Experts of a small language model.
Size: width 192, vocabulary 16384, 24.7M parameters.
Experts: 64 experts in each of 10 layers, 6 picks a token, a sigmoid router.
Training: a variant of Adam for the experts, 374M tokens.
Below are experts of layer 7 (counted from 0) of a mixture-of-experts language model. Rows are named router (the router's row for the expert), gate (a neuron's input weights, with its number), up (a neuron's input weights, with its number), down (a neuron's output weights, with its number) and show model dimensions 0-191. Each number is 128 + 32 x the weight over its row's rms, rounded and kept within 0 to 255. Numbers have three digits each.
After each expert's rows: "comes before" lists some tokens at least twice as common just after its tokens as in all text. This comes from a sample of Wikipedia text that the model never trained on. Tokens count by the router's weight.

# expert 45
router:117159136125107136138175127131075116082138081144089155108040115041177149193124153109092183142116096102175105109134134211130167138024118159130121118105062159153129062148067122145131114125142120108127142106108099130128159143115107196150147132093092126152129139130114136147095138083121134145134112129161092132182118110108138108129153170083105142113090126172170123097133175116174117144169103082133058128112078142144135173126172140124135089160151095132177116130139099115150162162104111151124162115109122122158255064150135152132072146161145127083177167072130168127157139133174096118
gate0:123115112076169118116120134117213068129120174143127115086127087082149164076171110078139137121162151141138141123132145122089084140114091109172186095147102102139109152092117114084081133107100084182137155094198129081128129113088094136155186118165092124163163151130177196110125110167138134121160164143122160130164152146096175148145127100095107110151091140135113126138180096136083174131170139115148121180150142126098071104058099100136072150117145175151151124107082076027145114129122085136171115173159091130156168129152179165160122186198153178147133134170138087132081103172088097111
up0:093121201161124147132121083109185130119141088131153092118212116122085155129118103089126104117104172178108187147084088102091111126095145146142110119050164162121149142144132132203101106134122153115158087162061109123137091098105109120191132139083194100155160150130141131123157170127116085181094143156152122152099139115137161119105147127178152114111128131139108135126098143167166160139177153166174154109090129157124133151163135135155092168027124086188089138104142127159096065123155198075075125131121206150118087167074097101142155093084072113139093146156122126122134060096107144099
down0:111106136075084133116132118151188092147133147151125115143119161091134175130158101133160106173113142118152180235193128148108121146099115144133158071080070124149125146156119114159150085148136183165122145152121138127131056127110139103132136134097198135086152124113129255110142197127123100141131072180106197149155158102138129132162145090111102127152120212115167145113114131143120196090159145134126149196157117123168183146164099126118149145100148124160126104123160136138071087118142143119116132159089194134079081152092121127112174117131067133129131137147117150127112144111100123088
comes before: " ", " —", " United", " +", " −", " Team"

# expert 40
router:079157146133087172100151128134136131173144118118111113164154019142111151129157120089124119154145126157101113146118071126161157112177116110131069175056156091121086178168131061148086116152127108135132149148139146152090148120193096137146164162142087147146127134153137091113112123143167101144132150127132051147126097110103213118135172114073116120168175120086166124179105189156146147102132110199153136111104058152116086155137142162175139082077145085139108085124146068119092129173119157096165109147117140111120166040105145117176162147137088111148154079120182099094108128102098052123
gate1:102166177183154153065120175142124083109140189087117215122133139163098072185161174155157140114140162176090098162089154160110185058130131143114107123107155110117181109156159099085150149094135122059154096154192148111114141143129107161150137170110121161122081168095137135127163161125118146087153113071164090086077162108081171098111096120107075139130118181164145150182055160112143128130131088145135100122146127130087159136108112123176143131138159165073122174081111123173147115122057127105132105096104096133163157115110067134169130115157040105130083096139136111152148103078108139108
up1:144112078136094106148105099158104145115134086141154080104131110123102137114192121084085113124107069069126118114165141169108117078123186189162127157187108132116111144206093151104106115089162189148105183131113071173141116079157105057145133105128125080170075085136111145126133093135166095134154166140101119184146106120234126136155129154139142169118095072143134079121184115104123189156143168109138140082115156051103121098077100122105141158088137103148100117145135144117139128077207107106084112139166191106099136176127117120128168061075137126122148155088098162102134131099136155133
down1:128151092108163072166105121153154095136089053130127120141068119167142123111128119164103143148130104125181144009141162127105132155132087110120104099136145174086114172146065098165141094177110116116152112131096081108189136104119141132130101136081116169091118130187135123143101115163070102092143095120102169157129102110059145148142100142123169108112101106108167110064127066106071140133148115146093132097147141182122150155108108056108181168073098135129116030150096136153155129165081118100113064118134152088190102087127127098041130109144105122129161080135154134131138160102118181164
comes before: " |", " |\n", "–", "201", "%", "200"

# expert 34
router:125159069114147160152132120231155167126122115123138141126145107093164144148126176100163093101126112108097088145143123111131139129154147170113177091088154078203185111109071165098103165091129106177179131165128107147120082082118115157105151085080127145090151144165131125118142179171248071120118171142101159100146155093111169145123109083142169130115124146110073089104094096120103094102163076112105104107142144122147108143142112155188148081134108094129115134169119129162083188171108134123175086121152050138094093136102174132139127154137126156126145039114170157130065106094130095134
gate1:126121104129130145163171169078113106119057097160070093124101163128178138037099117101107142156061094140100071177146141185104097125133189144122102134130131109182140124127143119102151186102117115138087135142136146116137129199119092124143176119122172152104162094107121175158151129129118095151116155138114058125153098063159124032143145080153109132071107157121120108160160148160107160089158093131181123145149098128110150134157086100085081117142190126214168179191102141157143157150178076140158109131122132145111170113085099163147076121134107096141075177135140138089120072119126169151
up1:086142137160180163072106122179131147138085140147091113154080109135124141118122155065192063159098124159163093144060131111099134075133074076137171156123146116125110097101166104041138132059137036127158149137117124124095130187167125072132109109095153126137153129152095136134157190168186093132139143171077082102132183089119097095129112127110173137119074152131115140134106070148125123122148127158106134120183119122111124090126111098184097125172112118151155104202135109151142145069152070089154165114120105131136165112098121121155102173162104136125176130180128154146135043065159147101
down1:175080089175107176172152095121106119136103089144111120095049142129120113077154106168104096140081128171108103080133071142127134143104137142139150097206138158095071129152117162147164123074167134104060056183168120176108107178122183106197112137159115114086182102103133093175113146095103072076112144101093123126151092166118112133142137121140137170189116052108145116139163153109173140112179134115164102081141122109130124124075099100102118155092103053157137151141142127194135125113195113131119176113137156167136134162160086114164078067092119113155136148111136080153138169135158143147
comes before: " ", ")\n", "–", ";", "\n", ")"

# expert 56
router:174169118062105122122119131130143076111135154150107166110153064193125139105181089198180120091148150163098175148168142098139108076125123134171103131132136156149116125134120082068173115123102118133154141145125158160162079144118149083095082155148117142146137121177121109089149101098099157134136094098102150111133150142166157072154133134138164104076122157099144108098120140034119149155153119126153104119153130084117079142134104147129142148150150178113178141197111070149163048076150162120193105104095139098149141150074120189136055174063158162152166089136080139175181193135134135087
gate0:092162092160132082111124116098126164174181129153096168110125074171176099140167114108119068055068109153138120170114111173117106117116151138115095176173103145106137164107120120066186112075127117157129175141123124177081102156113167138123096169135116172159146110090088110065149116099102123071074134140081141159137154039096160107152187133135113100045112101115163088109130180130161145102104129180109159110101134121076085169154091107116120162107114098163103151133120172104181075104138124092104090143084176109149111099082124171090124131136088165155153080066069116132109135107141128098
up0:117137088149130114177080084098109110133131071166104105162042152077149129135155131082142124114153198121096085146109150101158157149108239136095158145159202158183087151186123131121129093143100104163133183100149123101112068098146104124110140056150178059121136089110153121136141094126139164130072114133108141088194124091098109141137228087109098118105180163148161133113128121150113132140122140116098149134126145160060086112092107111106096115132110075140113176096153127104115169132114106026139135128124109169168115145114152117161117122185128141136130144127115109171099104080071148155
down0:161127175100157103100126130123117140163152147081104063078103119070093132170153161073074194183118062157119145090138150099113154123085128142139094102130126117166162119089160157131098137154187112155165137109097110061141171082091104123134140121119151105135143187174121103184148130163145062112172114113134106111145105186039152145074126125170190121137071087106144130122091137155139092124148159123166080085126078120181133180115133161109161112136133146168084134117176160121158168166116171082091111124098111080122154146081120090092095109166080094149054141129128130093077116123165146170
comes before: ",", ".", " of", " and", ".\n\n", " in"

# expert 39
router:117163124098121154169145125142136096114085057074115152126132091152175127103107127146052115134140123110102034133135090155121155123176153124098169102113113099121125036151136157126123155112097141177105165173135134183160116081088152189159116174082063147143158086136179100145141071110150123128120176096102155165164105130150113119124145185155147135146099106106162101126160118126122079150118124139161096145209119173155120120091125132054144087152129176135157127126111141140198188152103098170134144118114086103067209124191124180076144077168129175092158171107130140096139158142128144119
gate0:087142202173143127121150071109150098137155080116129112115150137105083161112098129127143164105165126161140113179050155166122160156149162114130177154103148156209156116129134187136172168181148148116192149060119128113130132100106151180139187158137148170081066122116178157087164095133178123132087144125113083108145108133113106124131074132136111139105122163106150055150124077119119120104130077186167156132115100131104165101132133118144126148085111126110112084113138171146203114197090177056073080078130127153168139192098172114129126106126096109122154140174156092093152082139142126187
up0:056166144159090121070165104122189184170097064125094124134175150149133138088108085143081089090149112157098134134073136087162168180115124103137191156134182078197159128112143118135119153117116104148127161068122129152132142144117132171107097146129117146101082115145193178147140104126132170110167156140120163110126146140158079128115106138128155128109116144101148089110121112152157159152099116122089193164214072138176151139133179092115130103141161169107122071135127122166206159156142149103096114148159007118185180150146154148160111096135128115123146083153135104071119085167114110150
down0:129137091204140224114124099127121095102119071136104126123079167121109198131124116130111086174137166144169135139123153110168101192109130099110096118151185128159170093059185116083103166163075105072106120123143124195116119154094153082077169099103129176103133202113161101109139136078146096133111126080092163107158150159154047140119105128155153118077125090121167163153195115121134135095133120156098107156191114134130117121115121090163052106132068168131135117109173148053124175126180120138128141094102112084101162187127156104145135133170157117134108141134172097103090124147097144110
comes before: " ", " Green", " —", " W", " L", " +"

# expert 18
router:156162043135136126140171136119125138150127117136121102151193148157131092146123067150079132072126105173083204151090203113068086140107152174081106120096185086108105112075104112152112132092079140115095121116140113111152099088084127139130156090132147131140156124132104113145071167153219112137168173116053140121104164204163127184163080149071149113186094108114110116171135141109118127146163149097144163133075121102090172106164105079100170117133107103102139161100114170135139116155135153090130111063136132143093124136101184123151135147159102195163155054144136105117121065144114132130
gate0:103139172136141122118052118128055141106149161098087152111162127155141150112165111164196132132086124123127154179096107102166130082146123149138082123128085104140119132160177109113082158080170097190078133078137101092159140182115087171151116063136160137089082181162099142126145161138085168117171120133142131129125198172139143100130110096142102064092158100101159112142070106125107112190162175090129093113085123165104063074137144111158178142077123158129097101119084132110158097127158109080125118149156172215089179139060155108075117090118126135132144122130167138130198112154096143149
up0:059149095168117147177103111128173151196135110097147169152122113118140120108097106084171100071110122095138095104129064142184180131106126112123149167125148104149151122129184134084183134153095068099113167121104156129126132142156078138120107145097149084207114160135181135118169149107128131170125203078083078073129120158068133110108122117130144156097056121153087131091186129066164137133070057149077121119174142099147095168132133158114061130096094180138145135118101120177173135133160103096103140145107104115137100124114115081160085114106156070132152125181126131182084117137055145099
down0:117125161042125140090150183119191187174139085152148067108078129144106132148105136073111109072123112135177146114140131178080153171112135158145155149131165112145102087119179139114074189144115136089161164106111139136146120143199113116115147080147080093144138136148128121117127105097144116101144161122154106093101119172122164187139134122122164136131143155126123146142116166148157085156091140101135088133131053145156180096130138106133097182146102169159181148071179134201141219160095152116120040097157117093117129112151170144174125135174182149116173150078150061110180081129116115105
comes before: " |", ";", " (", " of", ":", ")"

# expert 22
router:163160104079143134103137141103138113093123130184107122131162111167161159180131084111157138116107131115134147147133142117057103141134085105109188178108180101113132170095088160194148115133115196086165124030176120142110097162131130105089146133146121149129156165080138162137150167095113152140146129100153146165143130086159169143142140135141177163107073086093104153139135100093131104096150121093130132161141156132149192092122068172105154160116126147125144123063156088113101127036135128068185086104106195140129095228161117106132208125126159166149145136163121205098131100109083141152
gate0:161159112141173131136096093115134129186185088189106199188103149120162068133126164129157150038153076170049102135152100041111179139063116163111106129124138149068166103094110139148137131133119168141120112105172141059044156073120117102146120122144125157150145158099083155128141148148169128124149105118119144140128153100117110124110129123116124117127151154166139142156059121066068108089142150111163105116147102112170125114089143116068116129125035173133101139131124138183127149111090148150179118179105155100132166128082058165125125148139090164155113097133090187106135163125155121160
up0:171122177070150159078152167106079086116191121205184093119146163072106195178153124151088149091165138087096099125158157150094124127158052136094180188143152092050091127075110169161133169129137136144112145089171128075131118099153159158167139089159119125162118166131114110121061196093142155147164165141155074108167150140169094142135098130119141121116086069179123142083096135120159111052103128109121150120115100141119187125117137125134131121132114162109096100128155135150146153092157055159111135096075164063113109138131150139196123139129109168137142130159113147073129150156154107111
down0:086112144125049143143076134139171171100146149077096105173149141126131148141107088126170152148125126161132153127119096095145060120218120132175132071120167107195101182113191114104156108155154076064118133113106114158147122070138096117137124118066100153099120140098148176101106114169115190169105119112082158090121159150174162082134120134132140107084131122129062107095111126072126139137086150147078156166133080092116066088086139136189116097161122102110085116133147123091124109149182212131182118108152091164128136101144152136170150118134122183102124166113107087154091179094060108104
comes before: " |", " of", "\n", "–", " |\n", "="

# expert 28
router:184147132141143142152116184104096121111113155133083160094133095162118117131123161149154100164121158159125077186139137134115120141133103174117139103125154198108102143120131135172114103128147034090104082096106067139107080115114161058129145135131124138124101142145063067148138142150227105142093116147159128119168169183097116148153090148183137146151131151119069151208096103091128187135125134076100107118072109144024093121130100139159124139100150053146169129120110098114083149119133110079159130176096140092141202151159158148154130171156068071158145150129157131103095124108091161122
gate2:099179161174148141113113146072196136106096173124110177095079117187119156161113099114204159119080148128137065179121154143127136077119103128101123152139055136121133131070145122103103129147136083155156142099154096148167102234175121113147125126165147136169071103175169165122143122089092061115133165092079091173118192124076105163115134085134102135090115103121109123164082158127138094174147153094084114090142134148102118141106142148153118164153149128117100138181118164162124110116136107146174147078119109151113134104048113127149125152137048124155164112191172177114131086093161138079
up2:050083139124134125103112107165122131133113163124113123068110074070115128061169131102130164133173089072142164123100085181190088172119143134125098147128133107085076120130080188112208080102132142135140029100105088094165144091121131141164097147148169152125145129137056104149116157142122148113214123146138169141135152152109098099161086128081086101163079114132108113094124108187184123111112145108152064139137148123148135077161109087125133101175049141169134090148103120122115104115132159118117172078105094122103169168089117085143135119163099104087062166127120095110164101147109115153
down2:134063120139107149105123131132130145108090177110089101150106153173170156156084096147132174129113141091096116153145187120093121175068135115144143124186110116103152142156139172174143109143120196112134123128089117135110127146101107118100121175239132107171112174105141101157123087113092100078143117188174119133139142045160134160125141141149141172191074124092092083190131087122163122133099128134136140109195138128131122172089105120117142090091149147117139134148125080043137158083136131116127143076082176149184082097138160090172071127153108092098151057084148085106149164093145059124
comes before: " ", "201", "200", "0", "202", "1"